From a checkpoint of a small mixture-of-experts model trained on Wikipedia.
Experts: 256 experts in each of 9 layers, 64 SwiGLU neurons an expert.
Training: a variant of Adam for the experts, 847M tokens, 6461 steps.
Below are experts of layer 3 (counted from 0) of a mixture-of-experts language model. Rows are named router (the router's row for the expert) and show model dimensions 128-191. Each number is 128 + 24 x the weight over its row's rms, rounded and kept within 0 to 255. Numbers have three digits each.
After each expert's rows: a language model's description of what the expert responds to. This comes from a sample of Wikipedia text that the model never trained on.

# expert 12
router:094145160123154124131148172121165131080142110119107115106102085108122156147084108111098141126124130114126118102116089169155157112112137134138138107131143132130119117113104105112161153146104127
Description: The word the, mostly lowercase after prepositions like of, in, to, at, as in "in the field".

# expert 16
router:159109126123092137169103144167106094165094155146147142132152165093097109162140153150154145148161121153126087133140140155151102124131145141154095157113149135114114142087170152155086140115149157
Description: Pipe separators and semicolons right after a name, number or score in results and roster tables, e.g. Sonia Acosta | Puerto Rico.

# expert 7
router:141169118089122129113148131148102121152127117135120155165150115159105077113129134130114180070156117136136117131159131155153150165153080112148152082154116124144166129111146129126139141149124149
Description: Short lowercase words or word starts right after an opening parenthesis or quote, mostly "a", also "an", "one", "for", "avg".

# expert 23
router:134139109109110150159140121098104154150143133115122098112156078113126116106125095105133154141114144122130123084123156131140139117096161129078153084133160150122173102092118122106144102166118125
Description: Bare space tokens right before a year or number, especially after month names in dates, such as June 2009, in 1863.

# expert 11
router:126101146108129141129086080119161103156088122103110138128100148102115142120117093106103131088138147112092160111153155132096118122125172144129094107079113105156092124134113169148101108125151156
Description: Tokens ending a paragraph or block with a blank line, such as period plus break, table-row pipe, parenthesis, or heading markers.

# expert 38
router:111139167117130113102119107095167091138179132155127110112095109170139151108105133143120169136164145167105115160127070109155141140115174107112104119153091127120158138126113104104143108090162097
Description: Nationality and ethnic adjectives and their -ian endings, such as American, British, Slovenian, Soviet, usually before footballer, Empire, Republic or Union.

# expert 62
router:122130138114090140142139130155122168115101177104120137114114144151151159155157128090144100156090192116135202113135178121085118112076158158112159095107125141122116180148094112170105143140125140
Description: Currency and unit symbols like AU$, £, %, U in U.S., football position codes DF, MF, FW, and the words died, son, daughter.

# expert 60
router:112115104175118078126131138131126133122128119169129160163132114129117176120137142138118106102099174153129159139115125144102138108152119177147105116094156160152125126129092098131178143126118131
Description: Month names in dates, Vol. periods in discographies, and series words like Part, Season, Episode, season, number.

# expert 40
router:115123142105105167125124146122098111140123143142150110135163158166106127111097116127120100126081142123187110145143108134094101161109135145103116094130161115173154154099097094147156119153153152
Description: Capitalized first pieces of names and titles split into subwords, often foreign or unusual, e.g. Sat(ur), Lis(zt), Pand(elides), Inf(irmary).

# expert 39
router:153155136105157129127115091112154126178070159129111136115125083146114083131109098124087134116128116133172118131129116120163144131133127104163130130098132123148100133138135148142131113088100130
Description: Adjectives and word starts in politics and law texts, such as legal, constitutional, general, non(partisan), ext(orted), Federal, Democratic.

# expert 10
router:136125141159125148132102158150114113101107122169157144118171152133103102123160103152108109155119120146108089105133165170113113109134070119154128173140154126181123134135107152107136115097159126
Description: Pipe separators between table cells in results, election and sports tables, usually after a name or percentage, e.g. Nationality | Time.

# expert 52
router:122092114111142158096094155122137157115111152085115109127121138113115141129073119143130125111112113099097114112117169093095153111126114142109066110126114125169166132124106076111165141085119124
Description: Common nouns and word stems after articles or possessives in prose, such as person, student, issue, law, Bureau, and pieces like clin, pos.

# expert 58
router:106100099132102141158148089110085153122119132116115137119149111149100107120125126120100102139107140100108126102144117122091163136090118116096112136086127097126129138120145103123136103152138121
Description: Coordinate seconds marks ″N and °W, country codes like PHI, table line ends, and assorted name pieces such as Hamp, Bond, touchdowns.

# expert 14
router:145157123121137130133157151145098107154134164163107142161121148128140095101157153139126158112128103164156096173157130135116157153106081127109139171156174135117127151101082126159094138137149113
Description: Commas in tables, lists and place names, such as between city and state, score sets, dates and name–description entries.

# expert 46
router:147117120112126132117140158117142093076141091175085138143098126141130126090113148130176126088114121159127110150086141099107183114163117151102115152134170121146098146137106171119115157121117139
Description: Forms of be and other auxiliaries after a subject, especially is in opening definitions like X is an American..., also was, are, has.

# expert 30
router:128110113120105128148157153116120131077136077127135100107140142070095097147135162148130095160109103093157143142157123146099146095062119100144157113156146141168123122112135122130084111096138115
Description: Digit pieces in tables and coordinates, often after a decimal point or colon, as in 9:05.21, 55.71, 108.917°E.

# expert 13
router:130126115124152169147120140160118115162119136133120104134126144171142104095106118116141113150122172138156148103151143113102081109096139134123145094095119124163164127125103085129146100098157133
Description: Single capital letters starting names, titles or acronyms, often after "(" or a title line, e.g. (MBE), J. D., Daisy, Free.

# expert 33
router:112157124120130162128123122125160109161110132144121135101149164140113103106133101148126117140075141103152118151142108114126114143074089175149121103116112122182146123126105115119133123176120158
Description: Short first pieces of split words and names after the or a, such as ar(ranger), un(happy), d(iapers), San, Sch.

# expert 37
router:116119101169184112095148161131182136134115124147158132185139159097127139147141106098149150110146099120161128082096116139136171173183139158154066148143163105126151123142175133060130134109142090
Description: Vowel-led middle pieces such as ott, ark, ound, ick, mostly right after an initial l or L, e.g. l-uck, l-oot, L-ond-onderry.

# expert 18
router:167082125146137158129096095160171112092134161118146118106134137100108082096172099096141138161138104183128111125089154137139124126160149090125165153119107124086120132100093108128107142074122096
Description: Prepositions and or after participles or verbs, especially by after caused/affected/led, plus for, from, with, or.

# expert 41
router:131118126127122119113120125115093144118081131109137156143127121136102122103121115171107153127121139155099115128078125109097150153139078106139140108133160113137116119142130147080093154092123129
Description: Words in species and taxonomy articles, especially found in It is found in, plus native, described, brown, genus, distribution.

# expert 19
router:143127161138117150143132137135098132115136153138149131140107141127107099129123157124136116144127161093163092131106143129159122164131107152152155126139128127110154169137145131147100096178094181
Description: Tokens in sports writing and results tables, such as spaces, pipes, dates, and words like mid-season, Super, quarter, finished.

# expert 50
router:125165131137133129167157133114103161155147127158112113118150159120096114117138104130118080091132109117157112160135120113101110123144129134149080150139145147129159104096164124169082173140086141
Description: Periods inside decimals, times and abbreviations in tables and data, such as 7.5, 2:58.45, Dem., Reg.

# expert 3
router:128127111136135122178129111143135123123133082117115111120142140104155092118102151088153143165130093141075137125141142133151138083163125146088129103124111117099137157145167107169129113159122136
Description: Sports-report action words like shoot, hit, score, kill, mark and breakups, plus mid-word pieces of names such as Vanderlip, Boonkrapob.

# expert 49
router:099173164117117165139156151151117163134123185114138126129134097154100120121151149121108123102099145120163114101093121104131106130117098165118110066109141129158126108145126102075152133141121137
Description: First three digits of years like 200, 201, 199 in dates and citations, plus words like first, all, top.

# expert 43
router:107129117129072116155147084121089120124095141152141128117117144182141117148120128110102153171116115148146124112114132149092120110113152132139119121140140099138139115119111100154118137178129157
Description: Capital letters or short capitalized starts in team names, codes and foreign names, often in tables, e.g. Beijing Gu-oan, BATE, WDF, U.S.

# expert 55
router:119127155132120155153151124139120129103165107089125095107160124150150135145100138115135139125166132149142142114178142132150107137114125085146166111114112129151107173186157122114150179110157167
Description: Articles and number words opening a sentence or noun phrase, especially One, A, An, two, three, as in "One such example".

# expert 17
router:124142115088127143154101132173133142144135120110148119092168113094156126144132134081148120145098115137180136124137158112117124111128088133139169102142099113169169132128155099138165145127116131
Description: Digits and number words like one, four, seven, often in formulas, citations or dates, plus final letters of foreign words.

# expert 15
router:125103124119082123126115155158084177111068165091170139145105151151135144167103160122165078175125124110140147131116145119123116116110165141124164135131173149138095140138112113154125134125156096
Description: Head nouns naming parties, roles and groups, often in tables or lists, such as Party, Actress, Candidate, member, band.

# expert 25
router:170142123143111085136140153141105137096131138190151156139125147118165138129165132098135154085166124172162103160139104127128105153166141102164160131105136117119176106100091115147120166147155161
Description: Suffix pieces closing a word, chiefly "ing", "ling", "es", "ed", often in foreign names after a capital, e.g. T-ing-itana, Cum-ming, work-ing.

# expert 20
router:125133125140102117118104132165112142127099134100081158110134151094146139126120149118127104169122099135156106119103135131148115093148111095124172178133129142157112131099125150101107166123128145
Description: The word as after verbs like served, known, working, used, plus including, like and became before a role or category.

# expert 24
router:162132127110097123141130139099140124099168131124136126127138083080146101131099154143123154106119121111124084161103100142131092152126148097122154135103096136087154117117129116149106103169129110
Description: Verb-ending word pieces ed, ing, ated, ised, ized completing split stems, as in Administered, Federated, infatuated, nursing.

# expert 42
router:111125134113159089124132105147128157108093127128106133151114115097133138147080131098148095105080162100106177133102092155130098113118151183128155107141142120113137138092124132115185143180149109
Description: Nouns for broadcasting and media works, such as station, TV, network, film, album, episode, often after the or radio.

# expert 48
router:121138127140149107144084135087114124149159153167137120105132145097154101148163153143123147154100117141138126140139106097120117126139095136094123105154127101115171100173163115128115094112119137
Description: Final pieces of English surnames and place names, such as -y, -bury, -ford, -ley, -ham, in Hendy, Whitby, Waterbury.

# expert 57
router:144140144160135142122087157094116156163163116175113110102125157071139121159107114176118111150099108102122118167163100114106091158133094159103077112161130130144146095138132103141165130108130121
Description: Given names and name pieces of people in credits, lists and tables, such as John, Alex, Stan, Louise, Carter.

# expert 9
router:145112118150128155122125142144104135114139117071113149153110111162142142137110093121148104107150083092136107124141148103131109152124115118090075110141130129126150141166133115171153139116191169
Description: Words opening a subordinate or relative clause after a comma or verb, such as that, which, who, where, so.

# expert 4
router:094136144086106153122122173117097118139129169097142079093091104173105123104131151122158142125124143101176104091105132111143132105088117144114143121109137133150135144144090085099152104150106118
Description: Year prefixes like 185, 187, 191 before the final digit, plus North/north, °N, front, building and word-start pieces like sl, pl, bl.

# expert 21
router:166124105159104146116112115115131078106118110112152132112146149113152120087164151156129148128152104184138078166132119137141172174145121129091138184080142127108131114112119178159133145138132161
Description: Time-linking words opening a clause or sentence, such as after, during, before, until, following, plus some place prepositions like within, through.

# expert 59
router:167100156130144129137156112106140144085094092126083081139096156088110128143099134082066104108147141104105108140168081154144119127090093140156113116104153158117085113135104132111113123139121150
Description: Periods ending sentences, often combined with a closing parenthesis or quotation mark, before a new sentence starting The, He, In.

# expert 51
router:120105160089117062122094125095135147090119140121125161097112111087129138159095156162145094188124127090126133122143093148150098138136077138180119128134143140146159153102150145131123141149147119
Description: Second words of institution, sports and government names, such as NCAA Division, Iowa State, High School, Provincial Assembly, league.

# expert 54
router:079088161097123134137122146127095165136139131100128107118130161123084113142090127144165084082110081113104176122109125088099113124106142168105113103144150114093167121144123099108099128098129155
Description: Nouns for sky, sea, air, river, country, weather, Navy, Stadium, plus 000 or digit groups in large numbers and coordinates.

# expert 31
router:101113155130147155148116150172117133168122172117163090072172149164125140143132122157145093143134114168145124133130133123100096102077127126122130087122130129156130096143111082130108113163101140
Description: Capitalized first syllables of names, often Asian or foreign, in lists and tables, e.g. Don(key), Mar, Kim, Luc(io), Sim(rishamn).

# expert 5
router:137112098125089159102137131114116108135155174112148148113140065133172085118118092118136122117107110131127076125118103098132136102122160121125085110111098127139135127159164128133127156155098139
Description: Adverbs and the -ly suffix after verbs like was or is, such as also, not, later, only, then, broadly, subsequently.

# expert 0
router:131122090132146141121115135087128160128154095123130140152120133100155092088129090106138147144171116070113151131123118138165146128162142135098116114162117102130157138135155113139115140126113112
Description: The n of didn't/wasn't, blank cells and dashes in election-result tables, and decade digits like 1980s or 196-.

# expert 28
router:088116143153097142116154087132097143126089164122124103154155161166154134144151142145099099139117163096171134125177169092110104144107138135106143111151136141138141175114112094150137126150123123
Description: Broadcaster and brand names in sports schedules and tables, especially ESPN before 2 or +, plus Motorsports, Racing, Apps, Toyota.

# expert 53
router:131094116150106094098151094112171127086137143126113151122149074085149148087055120123115137131173146104144146105114099153143127131132128095117133132165079119139136115136149126104144109132137127
Description: Final suffix pieces of words, especially th in 19th or strength, and -al, -ic, -ical, -ological, -ative endings.

# expert 56
router:128113154124094120098126147120094148118132115142128156147149131097121093117079089145093136123126110103112114115149174167074114123134099082152148146131113135101120111109138129130141158116103135
Description: Latin word endings in species and taxon names, such as -ia, -us, -ensis, -aceae, in Genus, Family and Species lists.

# expert 44
router:134115112112106098145142087106091133083125153175093090118142105103129140153138160151137136171144121125104143124126132095067096104125150142115142153102128128103173106119092122150097126152102113
Description: Plural suffixes closing a word, such as -ts, -ies, -ers, -ights, as in games, stories, articles, weekends, Knights.

# expert 29
router:136123089115140107140118120132109144113118108158135132096166118146126153141124127118089095114131129134162136159174141152136125140111093157106166103152148130126136121181083096100139212134147178
Description: Capital letters and short fragments inside foreign or unusual proper names and acronyms, often right after an initial M, e.g. Modi'in, Zrinski.

# expert 61
router:119139137102122158152138135145078114161114118110149131129117161165104116105122134115119110153117141115134122119149114131089078134105085132136162125103168140160154125101126099145148114126149123
Description: Capital letters or short capitalized chunks starting surnames and titles in credit lists and tables, e.g. F-aiyaz, H-epburn, Sp-ell Cast.

# expert 47
router:098123123119113152080112126172115125154110147085157112153175139182130113139126117141144131129114151133159110134120147119131150154130131146124099108151097124119118127120126109147158119130137128
Description: Single digits starting numbers in tables, scores, ordinals and measurements, such as 2nd Viscount, 0-1, 2.93 ha.

# expert 34
router:133151117123137130140118134160095114138129127113143107129125143145105106118105143131118130180098126095126140138121149151105119166125106150143145084138143141131181133078131147140146159196143118
Description: Single digits and small numbers in chart positions, career records and table cells, e.g. peak 1, titles 3, capacity 3,000.

# expert 26
router:106157139141114160115130146109120145155130145096179128097123130097132108113148149146153134144107092096146148123150143098109116063151119123122124104156133143161142112114128121177092123203110138
Description: Digits, especially 0 and 1, in score tables and semicolon-separated stat lists, plus spelled-out counts like three, five, each.

# expert 27
router:135126113129107141153131097116132119142107125110119152109145154145097106189181144135132094125108142147152131122164112162104118151127171147125098133140178089131126108120128119106117139113182188
Description: Coordinate suffixes like °N and ″N, broken Armenian-script bytes, and first pieces of proper names such as Act, Bar, Hold, Muk.

# expert 36
router:114108136157150146146128133169139155142147152091145084102111124156101119112141097117158150144138153133125121103108135112166131120126111134125115090167106092154078117119149099114132176064112157
Description: Common nouns and function words after the/to/of in argumentative prose, such as term, force, for in aforementioned, second.

# expert 45
router:164120119151122155144132125152084100104161119098111142109130139088188141127082125065154156138145134116126131123129161106125122098155164143116122096103098129118118084159183135102130125104125132
Description: Space or dash before numbers in vote and population tables, such as years, percentages, vote counts, plus verbs like seen, found, stated.

# expert 32
router:101113096141101133152111166113099138155133114064170134109132104136146119138108132091126140198152116095128141082055103076163179103167124136086131081125148116130126103085180099129137113106121099
Description: Nouns after the, a or his that head groups or quantities, such as group, team, number, line, phase, few, men.

# expert 6
router:126122127149162139090096125136127166138158124170148096137110119108128105127164085138108131120148148138086148148155156121164154136159122135159153118134136113113149128116153134116145105139115112
Description: Word-internal pieces like ell, ol, l, err after an opening fragment, as in propellant, vibration, altarpieces, Adellia.

# expert 63
router:080136146112128141095092136160137081129145165127172150120111154129126126092145115145150114106117105173136142121091137133082106109107136149140138180123137129160151143156093080098123154167100110
Description: The word over, as preposition or prefix like overpass, overdrive, plus first pieces like Saw(yer), w(inters), he(aling).

# expert 8
router:173140186101145123148087115095143147129105158125073088125118160132102106094116153126068143123095089161151100176117121164132130163161123099130151122162142135109138123116101114148110160158106090
Description: Prepositions of and for after office or institution nouns, as in Director of, Minister for, University of, nominated for.

# expert 2
router:116162107109135110147116119109113126077158102104090136113131121168141164103138151147143157093110114143098133113126093123108155142103148075114149096173127122126109133137101150145098123115151141
Description: The words with, have, has, had and past participles such as made, built, used, received, typically before a, been or the.